Experts of a small language model.
Size: 10 layers, vocabulary 3810, 38.5M parameters.
Experts: 32 experts in each of 8 layers, 160 squared ReGLU neurons an expert, a softmax router, a shared expert of 128 neurons.
Training: a variant of Adam for the experts, 4894 steps.
Below are experts of layer 4 (counted from 0) of a mixture-of-experts language model. Rows are named router (the router's row for the expert) and show model dimensions 0-255. Each number is 128 + 24 x the weight over its row's rms, rounded and kept within 0 to 255.
After each expert's rows: "raises" lists some tokens whose logits its average output raises strongly, later layers aside. This comes from a sample of Wikipedia text that the model never trained on.

# expert 5
router [177 157 165 126 102 126 156 149 102 155 115 109 153 148 161 103 116 161 147  96 100 137 114 168 139 109 153 176  76 113 147 140 188 142 128 148 137 138 124 147 122 128 117 126 113 128 147 138 133  85 112  96 101 113 119 154 158 136 164 139  86  99 135 113 169 131 166 156  83 177 154 127 127 125 142 118 140 125 127 160 150 152 135 126 141 127 138 141 107 121 106 104 137 104 128  72 126  67 119 137 134 141 142 130 134 112 146 166 138 157 119 156 140 117 126 130 127 113 139 119 118 144 156  80  81 106 102 129 118  91  76 105 148 107 117 138 142 129 184 139  89 119 112 135 129 132 167 130 126 104 151 139 151 103 107  92 164 145 154  96 162  60 156 161 139 162 104 194  85  79 137 104 144  94 105 129 124 115 130 101 126 108 159 143 130 140 118 102 145 103 119 117 142 141 151 178 101 159 104 125 151 125 148 126 144 147  84 152 112 132 164 124 133 110 113 109 112 107 138 152 156 112 112 134 141  92 126 182 140 152 145  99 113 125 135 115 136 114 119 129 133 141 106  86 141  95  98 133 142 151 112 165 111 117 118 149]
raises: " and", ",", "."

# expert 15
router [ 98 126 126 112 147  98  93 107  94 119 136 152 154 133 109 121 131 173 142 142 129 108 125 116 114 161 139  98 140 116 120 145 133 122 125 108 141  94 149  93 139 130  82  96 123 160  87 123 130 183  99 139  97 116 112 150 109 142 170 107 125 149 136 136 133 172 130  79 131 160 106 101  86 114 117 172 119 155 122 112  99 162 112 118 113 174 109 119 136 150  94 100 116 125  99 144 116 112 127 106 145 122 140  79 150 176 139  93 140  97 180 171 128 166 146 113 124  85 129 102 158 130 160 137 157  91 138 109 112 128  99 130 114 163 113 136 126 124 132 102  76  70 117 142 139 120 176 101 103 110  99 147 149 121 111 137 118 124 145 100 190 148  93 114 172 139 113 114 135 141 153 103 154 125 119 123  81 135 103 132 127 125 136 137 150 140 151  91 132  82 110 165 140 116 110 138 119 131 109 146 122 128 111 104 173 157 122 113 122 112 125 141 127 160 151 124 131  99 125 109 145 166 101  92 123 166  73 125 127 147 167 113 157 115 105 103 159 143 117 154 128 145 163 151 141 122  72 194 158 141 114 110 133 115 111 114]
raises: " and", ",", "-", " in"

# expert 23
router [122 132 115  96 124 134 111 137 119 180 141  99 129  89 131 101 115 102  96 105 107 130 136 149 133 142  98 141 116 104 124 116 180 105 144 136 114 127 126  98 114 143 157 131 143  90 145 127 131 168 133 129 119 115 145 123 122 139 166  67 138 142 120 164 127 123  90 121 120  82 110 123  89 149 150 106 144  83 109 115 110  95 122 120 159 117 152 125 161 134 133  98 108 109 132  90 163 168 136 133 155 135 134 174 113 134 171 145 135 118 159 148 132 102 138 123 110 126 123 160 117 162 117 145 128  98 119 114 130 146 121  98 103 143 177 134  95 163 121 116 151 178 121 129 124 112  91 106 136  75 155 169 140 171 146 149 100 122 123 126 123 104  77 141 133 144 136 115 111 130 157 129 110 207 185 136 126 150 119 123 131 108 131 115 110  99 130 117 109 184 113 103  85 129 186 152 109 138 118 146 102 148 155  82 146 134  83 146 130 157 126 148 130 148 118 105 149 167 150 110  96 189 155 125 100 124 148 132  85 105  94 128 120 138 143 161 169 118 146 144  93 110 152 113 124 164 130 113 132 111 173 156  92  98 149 119]
raises: "s", "b", " T", "a"

# expert 1
router [173 141 119 159 130 156 140 100 126 136 136 106 114 139 112 159 146 142 119 177  87 132  87 134 109 149 170  81 148 115  97 128 147 126 119 111 106 146 132 125  93 157 135  88 136 111 110 134 162 144 131 160 155 143 130 164 138 172 110 113 135 112 136 118  86 110  72 131  96  99 171 172 152 135 131 109 116 118 113 117 152  98 164 118 167 116 177 166 145 144 138 144 125 111 141 103 115 146 117 122 139 110  83 122 159 133 119 127 174 105 143 127  86 141 150 164 134 178  98 113 158 127  92 177 150 104 102 131 123 170 114 155 114 151 133 119 124 152 149 142  89 108 123 131 115 149 133 110 149  85 164  96  98 125 103 100 111 123 115 171 152 108 153 145  97 122 124 114 141 137 118 126 127 117 158 155 125  75  87 128 139 106 136 103  84 103 144 165 148 152 134 145 142 133 127 163 158 143 111  83 139 131 104 108 148 153 151 167 104 130 147 141 151  98 129 118  82 119  85 160 111 102 138 101  87 119  97 105 145 127  80 134 109 115 167 109 133 127 119 159 108 127  97  93 113 154 163 157 138 154 145 147 138 129 157 160]
raises: "\n", " The", " In"

# expert 18
router [138 115 111  70 158 106 112 109 137 130  93 125 114 130 122 124 114 138 136 126 118 158 172 163  94 152 171  90 116 167 106 104 114 139 141 108 116 108 176 142 156 131 114 110 158 140 151 135 151 132 140  91 128 130 115  99 138 137 112 113 119 119 106 128 138  96 102 120 135 155  88 119 113 122  87 118  97 115 152 102 107 122 102 104 107 116 146 128  89 110 152 111 108 109 131 106 132 153 139 164 104 153 112 160 138 124 152 130 109 153  76 138 150 133 133 123 159  88 139 106  94  96 117  81  78 103 125 160 112 133 118  88 156 155 147 143 124 144  90 133 143 156 104 100 169 117  87 118 126 101  91 117 137 143 151  97 159  90 138 129 101 159 141 145 183 138 153 103 111 161 170  98 129 114 148 130 131 143 164 136 124  97 159 135 135 162 169 112 148 123 133 150 181 141 119 102 140 144 104 105 130  80 108 133 103 118 158 149 100 119  92 126 149  74 160 158 123 145  90 182 144 162 145 117 139  91 108 119  98 105  98 111 117 124 131 138 128 162 171 167 152 131 154 154  78 113 148 162 136  95 121 134 148 152 106 109]
raises: " and", "in", "-", "ing", "er", "es"

# expert 7
router [129 139  98 124  98 148 182 117 139  77  94 119 153 157 113 154 131 105 150 151 165 134 116  87 129 138 117 125 142 131 123 134 131 136 154  97 131 110  96 148 119 108 103 150  98 105 163 119 129 133 122 125  95 159  97 179 124 146 123 125  89 119 152  98  85  91 150 133 175 106 133 113  71 113 133 138 121 157 104 140 152 113 124 115 118 138 158 139 157 142 102 140 131  81  97 157 120  93 127 152 120 146 149 104 123 129 126 142 144  92 127 137 129 136 114 151 101 138  65 135 154 127 125 131 126 153 137  78 107 113 159 123 141 131 163 145 139 149 119 161 127 137 137  81 131 130 111 109 101 168 130 134 138 113 153 169 169 108 147 150 136 139 166 121 116 168 158 180 111 187 137 148 156 104  92  95 138 140 150  94 138 126 108 112  80 164 145 111 144 133 106 121  58 115 147 130 155 132 129 171 118 168 132 126 142 132 111 168 134  75 166 126 159 124 132 160 159 148 124  96 111 102 114 121 116 118 158  67 115 127 125 158 148  90 129 107 156  72 131 102 106 115 142 137 134 101 124  95 143 112 105 138 136 121 105  95]
raises: ",", ".", " and", "-", "s", " ("

# expert 29
router [130 134 167 168 101 138 150 128 110 131 106 124 128 124 145  87 158  93 193 129 119  86  98 104 138 120 107 132 125 102 132 130 132 122 142 164 106 139 131 141 148 120 150 188 121 107  89  88 136 177 127 155 145 141 122 123 140 118 138 117 155  94 133 110 165 115 127 133 176 106 133 133 126 132 141 127 180 125 114 129 145 143 154 167 115 124 111  95 136 103 166 142 165 128  95 148 132 157 120 149 156 107 163 165 147 153 150 129 138 122 159 156 146 125 106 134 136 129 104 133 154 104 144 171 160 150 130 115 132 143 120 170 109 112  91  75 172  76 141 155 155 134 143  93 109 125 113 157 142  99 150 115 164 159 107 120 119 111 127 138 153 101 145 123 140  86 109  98  90 117 134 172 148 168 118 154 149 136 132 101 156 116 121 136  79 121  95 145 102  98 141  95  91  96 137 121 131 148 116 174 116 161 124 132 183 135 130 157 167 126 141 127 143 139 145 134 117 117 180 122 137 141  99 162 118 164 121 135 158  97 124 128  96  83 131  96 135  97  95  72 121 104 119 151 147 151 144  92 134  95 141 104 143 149 143 174]
raises: "el", "as", "i", "ur", "a", "y"

# expert 19
router [119 105 120 123 120  96 147 119 155 149 104 145 130 112 124 167 114 122  88 105 103 115 142 133 166 134 123 161 143 106 143 151  94 119 107 120 157 144 199 175 115 161 169 130 128 164 136 156 129 154 109 131  90 102 150 126 124 104 152 140  95 128 158 134 110 124  99 129 149 130 104 111 116 131 123  87 183 107 178  76 145 154  80 129 154 141 106 101 139  99 138 137 173 148 163 120 103 124 115 117 160 108 128 123  93 117 133 125 137 202 116 106 151 139 124 160  86 118 161 131 123 103 116 168 159 129 145  93 124 151 125 151 122 156 132 158 137 117 130 108 121 144 111 151 138 134 107 118 119 165 157 125 139 137 128 125 147 127 139 123 108 126 157 173 106 116 144 152 144  96  86 161 154 172  89 135 152 174 114 131 110 132 129 103 143 148 108 136 129 132  88 130 164 177 119 129 138 112 157 104 163 141 106 153 130 118 123 130  96 140 106 113 160 155 126 128 110 123 128 187 158 155 111 133 126  74  84 105  82 112 123  98 160  75 152 146 135 154 126 116 173 144  88  88 126 143 153 121 108  94 124 130 133  99 103 122]
raises: "-", "M", "|", "St", "P", "S"

# expert 3
router [127 125 135 129 158 139 173 150  97 137 100 108 117 129 129 128 102 104  87 127 109  85 126 116 116 156 111  94 127  92  88 143 104 120 153 144 153 167 148 110 107 127 139 153 153  92  95 142 151 146 107 170 130  98 139 107 117 140 154 168 138 163  90 171 173 162 114  87 113 149 155 107 131 131 119 109 123 127 144 134 133 102 129 136  76 158 134 106 132 132 110 125 125 153 118 155 133 134 129 109 136 105 172 157 142 120 151 142 129 154 159 134 136 150 119 141 103 118 129 145 125 147 127 117 131 143 108 155 148 183 138 176 152 120 130 110 109  97  93 152 112 134  84 140 152 151 142 128 141 107 118 121 178 164  75  88 105 143 103 141 110 124 124 119 115 161  96 173 120 142 155 116 124 160 138 130 126 109 166 158 153 113 147 104 167 115  99 128  88 121 173 149 145 116 133 125 102 168 104  86 111 131 141  75 143 169 165 123 145 144 113  88 132 133 152 142  88 126 161  81 120 110 126 139 157 145 138 156 128 155 114 115 101 133 170 130 101 132 101 104 183 100 154 119 120 167 130  96 147  88 163  76 112 133 179 126]
raises: "en", "ig", "ing", "er", " of"

# expert 13
router [114  97 177 181 108 127 107  76 112  90 140 106 134 129  83 156 109 123 109 116 151  89 115 123 141 159 138 104 153 112 128 164 130 140 117 209 180 163 128 118 136 132  97 144 120 137  82 125 124 142 156 153  93 149 167 165 121 125 154 150 139 126 120 163 147 137 105 149 134 107 131 167 122 124 126 111 142 167 117 100 107 153 128 156  90 107 150 121 159 132 137 116 121 181 160 120 123 104 165 122 120 142 173 107 125 156 140 134 140 116 143 152 129 132 146 130  95 136 123 168  94 106 119 146 181 128 115  99 109 115 154 128 147  78  85 144 145  97 120 157 154 117 118 103  91 149 106  90 150  83  98 123  94 144 144 118 103 142 155 162 114 136 130 135 140 157 143 104 165 156 113 133 152 178 129 162 147 116 151 145  95 160 143 142 118 136 156  97 143  99 128 103  67 145 159 144 113  96 122 134  95 116 131 160 116 126 126 126 140 122  90 119 150 139 124 125 121  90 134 144 134 168 109 134 143 153  94 121 113 139 124  96 129 130 105 183 118 155 105 112  97 130 147 107  95 145 133 124 100 104 129  76  90 121 111 137]
raises: "es", "in", "i", "or", "ing", "a"

# expert 26
router [137 115 170 133  84 160 143 124 142 110 102 105 139 145 164 133 112 132 137 143 175 107  86 147 141  60 145 106 123 108 110  84 105 118 114 112 133 158 152 103 109 144 115 153 113 163 129 113 141 136 117 121 113 151 136 151 134 142 106 129 183 130  87 121 120 121  96 157 107 133 156 103 148 145 111 165 125 124 103 138  94 133 117  90 131 154 170 164 110 112 145 130 158 122  66 119 118 156 129 150 144 126 142 144 140 118 172 120 137 127 120 136 146 106 109 122 142  82 139 111 115 155 122 113 107 125 121 211 147 127 108 127 115 136 118 134 118 110 106 110 165 137 132 149 116 104 103 113  98 118  70  86 130 190 122  90 160 126 132 112 137 156 151  64 105  92 119 105 136 129 137 160 134 137 119 147 150 140  89 110 163 161 133 110 130 161 102 167 115 129 162  79 160 103 106 121 163 110 132 160 143  98 150 102 133 126 179 115 123  92 143 129 125 153  86 180 137 109  97 144 155 118 135 134 116 151  66 128 136 143 115 114 107 115 143 138  81 152 134 112 132 151 131 169 123 104 109  99 115 104 149 118 100 123 142 113]
raises: "ing", "in", "y", "i", "en", "o"

# expert 0
router [111 133 141 109 145 153 115 151  89 113 154  96  94 122 109 123 125 135 110 159 121 150 192 117 115 155  76 123 151 100 136 147 121 108 120 117 141 165 145 170 119 105 136 101 136 145 121 106 101  93 170 155 140 137 132 136 168 151 106 177 158  74 114 107 160 101 116 121 142  95 107 139 113  71 157 120 132 135  95 121 148 137 140 151 131  76 130 119 122 116 153 127 133 124 119 139 137 140 150  88 162 173 106 116 131  75 138 149 138 158 119  98 127 121 118  81 139 141 114 120  89 112  85 109 113  96 126 124 131 142 163 145 103 162 173 112 150 149 111 164 133 101 156 111 130 104 111 118 149 147 112 124  88 120 137 102  92 174  88 137 143 155 118 136 104 105 104 119 108 120 128 115 139 137 142 143  99 133 151 124 105 165 109 127 152 101 138 132 164 154 119 158 124 138 133  95  93 115 122 109 120 138 150 135 104 121 163  94 121  68 162 129  87 108 133  91 125 115 130 103 106 134 102 142 153 117 158 179 132 110 176 121 113 130 140 167  75 130 150 152 108 151 145 152  85 122 160 113  87 158 111 133 176 146 150 152]
raises: "ing", "-", " and", "es", " in", " of"

# expert 16
router [124 125 133 128 143 116 160 206  96 121 126 122  86 130 156 123 150 147 164 107 135 140  89 167 108 146 133 126 145 153 104 108 126 137 122  95 116 112 103 149 160 114 111 150 151 142 118 129 120 152  98 134  78  98 109 104 167 159 136  98 117 148 111 112 121 135 127  94 107 157  90 113 160 136 119 123 135 107 156 157 140 129 149  70 132 166  77 137 135 113  92 103 112  91 138 146 162 136  84 125 111 143 131 152 114 121 113 126 118 137  99 107 138  86 140 160 125 138 108 126 133 149 138 115 114 133 111 168 141 118 122  81 155 121 138 125 149 177 134 133 114  67 115 139 150 161 149 136  99 131  99 139 137  93  74 115 135  92  64 177 138 112 134 133 103 138 148 152 109 132  91 123 132 144 154  79 112 128 131  97 135 159 117 104  97 120 100  73 161 126 155 138 146 120 115 116 162 168 134 147 139 124 135  96 134 120 106 144  97 161 111  98 125 174 102 134 128 160 112 135 106 132 141  69 109 112 128 147  95  89 142 144 129 128 157 131  92 142 143 156 123 158 151 175 127  90 119  95 127 146 115 160 127  78 107 146]
raises: "-", " and", "/", "'s", ","

# expert 22
router [186 162 144 107 128 135 118 131 102 158 139 134 129  92 128  86 115 114 114 102 115 119 123 134 125 106 151 190 112  99  94 113 144 170 157 101 114 121  92 144 120 103 126 105 148 147 106 119 139  79 135 139 122 155 160 111 135 107 107  99  95 120 165 146 148 104 102 126 143 125 154 146 139 149 127 150 124  99 121  91 171 152 143 177 137 139 106  94 100 125 136 121  84 128 156 165 145 163 119 127 136  71 153 146 154  96 154 141 109 139 111  97 117 128  75  85 102 155 160 188 109 105 120 110 147 140  95 116 139 117 128 129 138 116 126 154 150 132 107 100 135 129 153 131 104  86 135 101 130  73 136 153 106 109 129  97 107 116 137 107  73 151 173 137 131 116 150  98 108 113  95 129 136  97 143 107 106 131 101 130 128 140 135 117 152  93 104  79  88 133 132 119 163 140 148 112 105  90 121  91 112  92  82 168  97 132 161 172 107 148 107 140  93 117 106 125 110 119 130 155 104 100 131 120 126 154 117 135 123 130 144 136 103 143 111 137 110  90 128 145 124 133 103  90 151 126 113 175 143  87 172 153 172 108 142 107]
raises: " in", " a", " the"

# expert 10
router [111 163  74 163 147 138 127  81 138 113  99  98 112 154 118 165  96 126 133 140 124 118 168 133 103 131 171 127 117 172 138 132  97 117 121 104 174 150 111 123 129  97  91 144 112 122 145 145 141 168 141 161 122 112 131 119 159 132  84 132 153 110 127 179 136 124 136 105 123 136 129 123 110 113  95 121 111 108 136 147 144 123 108 110 111 147 136 106  80 142 128 153 127 101 155 160 145 125 145 109  73 138 117 132  85 104  90 152 173  82 161 127 170 121 123 140 151 156  84 113 137 117 157 181 124 189 146 140 141 117 126 104 126 125 132 109  90 125 112 105 149 144 177 100 127 185 138 134 113 134 138 141 162 120 163 154  90 149 118 128 102 147 112 102 104 138 111  80 145 164 145 168 109  60 156 118 123 119 154  86 148 161 158 108 111 175 125 157 139 121  99 153  99 135 129 103 148  89 129 137 111 110  87 116 140 113 112 123 128 152 145 121  93 144 155  88 171 133 145 112 128 126 124 125 108 123 154 110 179 115 124 102 121 122 114 131 112 118 127 119 128 168 124 175 153  83 131 132 100 150 114 138 131 122 116  91]
raises: "\n", " ", " —"

# expert 2
router [ 95 120 117 116 156  91 165 147 206 122  90 156 142 129 120 126 167 169 132 112 149 150  90 125 137  90 140 133 151 140 150 102  93 124 118  97  96  70 110 131 151 108 171 143 121 109 144 146 102 137 168  80 131 126  82 124  98 113 113 140 161 116 140 132 144 121  99 113 105 112 136  99 148 127 128 105 106 134 175 165 117 149 152  99 118 137 152 116  85 131 131 157 122  90  98 131 132 154 126 134  93  94 116 129  95 160 124  99  97  93 128 112 134 117 134 113 164 117 131 123 167 148 152 102 123 154 160 137 132 137 127 129 106 173 107 134 147  96 131 126 127 145 125 114 153 199 139 167 114 154 139 120 115 136 131 126 140 111 127 117 158  98 142  98 152 116 125 109 114 111 117 155 138 143  88 117 112 121 106 102 109 146 154 146 158 104 148 148 106 118 116 167 125  97  75  90 144 133 139 108 162  96 109 133 144 114 104  80 151 124 174 137 142 124 126 162 129 142 104 157 129 101 134 106 127 106 138 120 176 122 108 160 100 118 107 104 130  85 145 151 121  71 156 154  95  98 109 115 151 134  91 181 182 113 135 121]
raises: " and", ".", " in"

# expert 4
router [129 136 113 136 164 123  77 129 163  84 158 154 136 148 101 108 154 103  80 133 122 115 145  78 142 193 129 161 116 182 141 146 121 134 139 126 128 150 132 119 156 107 128 103 114 108  99 113 161 157 117 124 196 171 111 142  99 120 185 139  92 139 193 150 116 156 106  71 160 144 148 151 113 151 145 107 110 138 136 132 124 132 117 136 163 106 128  99 100 185 116 138  84 132 122 108 129 106 135 130 100 144 143  94 114 166 163 111 105 136 102 150 127 106 127 112 138 139 123 157 143 156 127 110 149 157 125 121 105 159 143 127  96  86 115 114 130 164 167 118 141 137 165 102 149 122 105 152 163 129 138 133  86 119 149 137 106 142 149 129 102 126 127 130 100 166 130 102 120  93 123  85 102 142  81 134 111 108 116 148 138 120  95 126 130  96 146 166 135 107 102 170 119 116 133 124 118 116 126 126 111 135 117 161  96 130 112 122 122 113 166 128 143 158 158  94 114 127 149  77 103 111 140 169 100 146 182 136 139 128 111 117 130 147 140 135 157  80 109 128 166 110 123 144  79 151 106 107 160 128 129 101 140 147 158 123]
raises: "i", "-", "j", "er", "as", "f"

# expert 27
router [ 87 118 113 149 151  97 113 119  95 125 156 107 146 123 123 164 137 106 110 169 147 139 117 151 121 149 137 137  84 133 118 113 128  96 156 118 143 128 181  98 108 125 121  98  81 111 120 119 126 155  78 118 132 126 101 143 164 133  99 103  91 134 107 138 170  95 130 161 134 104 139  72 161 155 128 113 164 128  97 144  97 140 140  94 107 114 129 110 130 193 117 138 159 130  86 138  99 140 124 131 162 137 119 148 176 141 155 115 126 119 100 121 104 143 140  52 131 119  91 146 149 138 134 140 109 145 140 146  80 103 132 123  74 145 145  80  80 114  98 124  99 133 104 133 100 109 114 131 160 116 126 129 133 169 135 131 108 105 142 138 101 160 118  99 132 123 106 101 157 130 132 121 150 201 136 154 147 122 159 126 104 147 129 127 135 126 127 188  95 142 139 122  88 136 128 125 100 121 154 137 147 116 160 140 141 141 146 157 144 127 141 151 117 103 141 128 133 131 156  83 131 118 145 184 127 158 129 186 156  85 139  94 156 112 139 120 154 119  99 142 153 121 120 131 137 121 165 157 167 102 154  82 121 162 115 114]
raises: ".", "ap", "ur", "ip", "an", "or"

# expert 28
router [137 147 151 127 156 144 113 159 135 172 160 111  90  84 125  87 122 148 124 129 129 126 113 126 131  98 158  80 141 120 128 128 121 171  77 165 124 116 136  83 118 109 139 115 132 187 107 105 121 134  92 110 144 102 148 122 146  85 127 145 135 189  91 103 179 150 150 119 139 188 155 119 162 127 105 113 147 133 113 108 138 145 140 128 143  79 130  88 120 114 102 101  95 160 177 125 137 148 153 122 103 134  92 145 126 119 152 139 110  87 108 119 122 129 112 181  93 120 155 135 155  80 163 179 164 127 119 118 124 161 111  81 160  96 115 111 128 120 131  98 110 153 116 136 118  99 158 104 103 120 141 124 109 109 150 105 152 142 149 102 121 111  78  94 136 155 127 142 109 124 129 107  96 112 116 127 118 109  87 152 106 112 150 132 124 111 101 106 124 165 113 104 166 166 115 137 145 143  99 112 128 171 130 189  98 126 112 132 136 139 113 112 133 110 124 107 139 114 117 120 164 132 105 141  98  99 104 109 138 169 134 144 134 112 160 125 134 147 165 175  93 109 118 124 162 131 137 146  97  99  99 137 149 158 100 108]
raises: " in", ".", " and", ",", " (", " of"

# expert 24
router [ 95  99 119 139 123 116 180 133 125 122 151  99 170 150 122 143 100 156 145 159 153  95 144 135  91 123 146  92 162 133 169 109 115 124 128 136 103 126 121  72  81 149 130 129 121 100 147 147  98  79 136 106 146 160 162 100 110 140 123 136  91 105 131 107 138 124 149 143  91 108 122 138  89 131 141 156 113 116 132 122 102 140 165 164  95 117 115 143 102 110 136 129 112  74 159 118 157 144 129 114 121 135  76 116 162 169 103 110 127 126 137  94  99  99  96 110  98 162 161 142 166 158 121  79 153 144 133 109 120 122 104 172 134 118 116  88 139 118 119 152  96 134 185  97 108 105 114 161 140 162 142  86 183 133 139 145  93 141 100 119 108 181 107 119 126 100 154 159 120 138 120 122  92 125 106 146 148  67 102 120 134 132 165 125 144 151 125  78 121 145 118 135 152 120 118 107 114 126 167 119 129 133 106 105 160 138  98  89 153 143 130 150  88  93 109 110 113 139 120 113 117 129 133 145 138 118  96 134  99 147 122 141 155  92  88 157 129 119 127 133 163  96 152 114 173 124 150  94 152 110 103 136 124 154 141 103]
raises: " and", " (", " in", "-"

# expert 11
router [115 114 122 146 104 132 103 128 146 101 139 129 141 140 101  75 109 131 114 114 130 143 142 124 145 149  87 152 152 147 151 169 146 115 132 142 162  99  95 127 116 157 122 136 154 117  94 101 102 122  89 126 150 153 116  99 137 112 125 126 170 104  91 125  88 144 147 131 189 130 142 106 163  98 110 143 168 161 155  88 111 127 110 113 112 151 102 114 161 158 141 119  99 153 114  96  83 134 151 154 103 173 116 108 160 140 169 106 130 100 153 148  99 140 136 129 191 166  87 126 119 158 152 163 124 100 122 129 146 114 166 106 136 137 118 143  99 138 144 101 143 156 121 137 155 133 128 113 109 120 129 145 125 155 156 134 160 163 132 160 165 151 112 122 120 124 151  91 191 139 122 138 112 195 128 165  97 163 120  82  93 155 118 158 143  93 114 171 130 127 128 106 156 123 141  93 156 126 158 166 130 111 183 147 110 106 106 107 194 115 117 137 108 172 146 133 138  86 126  93 152 121 110 113 150 154 106 152 153 106 122 111 120 141  94 131 138 150  99 114 145 131 123 142 105 136 141 119  96 134 103 102 139 159 122 140]
raises: "i", "o", "a", "in", "y"